From a checkpoint of a small mixture-of-experts model trained on Wikipedia.
Size: 10 layers, vocabulary 16384, 26.4M parameters.
Experts: 32 experts in each of 10 layers, 176 SwiGLU neurons an expert, 1 pick a token.
Training: a variant of SOAP for the experts, 241M tokens, 7987 steps.
Below are experts of layer 6 (counted from 0) of a mixture-of-experts language model. Rows are named router (the router's row for the expert), gate (a neuron's input weights, with its number), up (a neuron's input weights, with its number), down (a neuron's output weights, with its number) and show model dimensions 0-127. Each number is 128 + 32 x the weight over its row's rms, rounded and kept within 0 to 255. Numbers have three digits each.
After each expert's rows: a language model's description of what the expert responds to; "raises" lists some tokens whose logits its average output raises strongly, later layers aside. This comes from a sample of Wikipedia text that the model never trained on.

# expert 0
router:117134136135157115136092180106123126093114115091131125158102158169090116180122159138119109187118183148090116122201117085101153107089135177092121110058148133090169176107196162122077081129137103158089102083149085155095105115139133102161152139091113140109087105087169137193198126118103101144170144111123095073085059151139107109104175173121147155186188084160159114128117128096151166141143
gate1:150108118150091147138081121094144150126045111146132127143154163120147181138123084193097152135165141125138140111132094122119147177081125129107156121101185131059095076085111130115145099113166037160054108122165143069125083146137137108126092054170137178141164098095137125116128191149108099159120079113127122088132071128158184100135081100125174141127060072141185141105140126108131112116150
up1:136095153126159172101129126161132105082143168138218127068105156161141163133130145131132109103134132110122109151126217165130152153159171103164119134140081099090196151082112135121118161108086152091126138130136110187117144097163117158143130113140143064161126109171083127187168166095085116137159149165098060108098146150122067177109174144096082136137085088165127189102079114133085080089161
down1:173109136104076179088126117063139106135110081163125108127086148087146088135116138166155126097140146099146130138130177196112167068126088134180134178121102147071151157148110099102121128079128118157090123082188095115136176147180159123123134113131121154114147014135184161154141140087116187123106074118124071103170116107184143172125117037126149102146096131123116149118094100150093133115122
Words and numbers in census-style demographic prose and tables, such as age, married, 65, households, plus some table pipes.
raises: " in", " and", " at", " with", " of", " on"

# expert 7
router:141135128059200115179144168106110189092082144174143098139124148188139166099109141143137102071141113139120092155153187101111096196098109101128097115141130123101126159071054102131185083153081151115108140141140165108103091159108152091155057131071171165101138123123098111133099082162161118159115104140117163156111138200147141180148144127107122135125108132149101160078066179155150111078133
gate0:150121131098103088122100129078086187108061130089137138177141176114152183131090105164116181097132119147130116117143153060108079095128167094172117096121150163080108167158058143144115128143128119123092160135202140152079122140141106091157106117109154143090189112109156184122184142131186091135156145118083136116153167117155117114107188085158084095129117126157154180165193120095141181082088
up0:128122098111108109139135085106112207160076145124164128120123132141104108141108167149124138137126136112141054101092132073131132124158135107207124080086163160083141204169119147115121146096083118146136121099168120183073132082128075069150074114128138103066189203121124141111170089142174096121137147148166160104115155130121121147118161060164076119173131143119105161186160101102129161066124
down0:172050116128133152178145103192123077121143068130135155137114094079087104169129091096128118150186130075158114115090134148166126171135126121146101174139112162150137161094175140080091097167096123059181139135125157138147153177160127126142134128139157167134201107107059104101089172116185093124089104101134096185100133133173083131122170119185102150154128129127131154116141140071080182165159
Word pieces inside Germanic, Slavic and Nordic place and personal names, such as -stad, -burg, -berg, -ović, -ski.
raises: ".", "\n", " and", "-", ";", ","

# expert 23
router:117142115122153146158140083104064134085094096089197162103211091146045127124158133077148134149125127127154109066103113093119118159067110100097122115139150156102068111124056110115126144115196112101152130122109109119098071120130139143143112147121139141157175175126183134079124051165218054187089092169134137101139146154119119116147132107128093140126130136142119162113129156182145101111118
gate0:173068104139114103165163078155128108102097097119155190173175139168109112141096117127096180135168170184072123143135066115168189202146116147091153130115148080125127109147155064087159140134098095127111101129136095100156085116066142099121109123178160120103136164141127142129090117117187116110112041174133140117112173131115098096102155095116145086141110144108140112176093138167207109158085
up0:163162102145143189133176114161120096121137071136132186180117128129149117145155161178126087161133094144114123176183104101164152099082128120118123077128198105119148122127147125123167117163153172128127074143188133144099123146154113125134129063078142152132107121169142107112202094147168183120117062135118071118165141168078149150114131042125134049171131114120107139157114134116182178142193
down0:126110166146122170152101127055134133145119096124125182151153178122163153123108107116139122189185140116132090122082130132182078137125132120110093135131118132206181134112129114139087130086110092107142101135064161130093149091156131130117172123123078159180083109144148136178103122058127116168102061131165182186129164156200110198127174099102133117156097165103115161118202095151136118112072
Starts and pieces of Japanese, Chinese, Korean and other non-European names, such as Kh, Zh, Hong, Suwon, Mitsubishi.
raises: "it", "al", "all", "is", "am", "at"

# expert 22
router:101099108110079122071102105116102156150123122146060147100069100180083126141132147147109083158160111157081128122098111187195067180112175105077103116137126092078135151109135118120098093096056134104145140119171125158136075067090137130118149126052101127088086190141159117102140068103106140112165119180066127130110097166115113127078160112083114120147137162167120122109191134123112135155161
gate1:139180153075053151095083098111126144169174105094137123149110080181119133112162121156108130066150144133184157150109134137147148151117209158116103134095083146130138141088170068121151105160142143140165089062140144131113148119080051192084137134097145105135123144101154121125167142141122145090128158139123144170138185140072048172170134145121119074141168122155076123126161049151117110136149
up1:123105078202096115140122165162101103190057140165100100100134169151118081093135151158107161101104085138150142059058093143144121107134123139143146148161085144141102057132142174082210150164136092161112099192089105115114161134105143144116116092118123144171134179118166138117125159125135133107080165100126122134194119088189118122133117171104091118104098045080175139116156119098153122158110
down1:123117083143112150112153170162111175088160151105090108109131147101137133159127099129133129155132160115067085067142118134039150136138140178134051136197111142095159180121151129113103105118149133132116158166155107103141126183116125129142098213039114177068130104149143154159073102162106121146144104146109137144174116119148114132210129059112184137147145165174172136156148128147087143172160
Nationality and state adjectives before nouns, such as British Army, United States, U.S. Route, German and French, often in military infoboxes.
raises: " and", " &", ",", " |", " or"

# expert 13
router:140150147121107204127124127083133156174079132116145152130124112134037180151124096126185154092140171118175126138107152174089117081119176117152156155160085186142084099163132165093120118171160109137121105210113198131169107123129164109149089179057084126145152180099106160154131154116154093165156146145126150139121139068110063086142131153150166131123091124090095154106140153110091172124084
gate1:114160148104082091098138120155121086154145112092119093096083172036088111120167075100126113064136123130004085149150147135151062127127122073161098095140149108143142149124112127174104107185115152105129115125125133162129142120110132116136132075142098117125093109092126082106100126182103079108127142101213149161143101126115126105145195211141064161160119147122150109138098110111124122102088
up1:164076166191157112127133092121147134119126134162106134095140147149162188107149125182145143160145152195134100119175125140150125155164098142157138163109111118138183089125144141121070161114089118144073193111127100135168177156152091144098190133154171160064153147128093154134124170153141143074147115127098147157141115156149159192114137069155131051086190108120106162100191079060093124164144
down1:142126179171142119159140114129207066140118150145127080090098166073119103147098117090178134087036130101123115172101075125146124129097158134172083107115140133130131101087124134138113157163130137093122129166096121128085103136144164110167123124166092118128194142113139140128088186100148147079106187164089071127131124057082127159140199112158100116183175193125110090141190141118118118109083
Numbers at the start of table cells in sports results and statistics tables, such as set scores 7–5, goal counts, and Pts or GF headers.
raises: " |", " in", "\n", " of", "ing,", " that"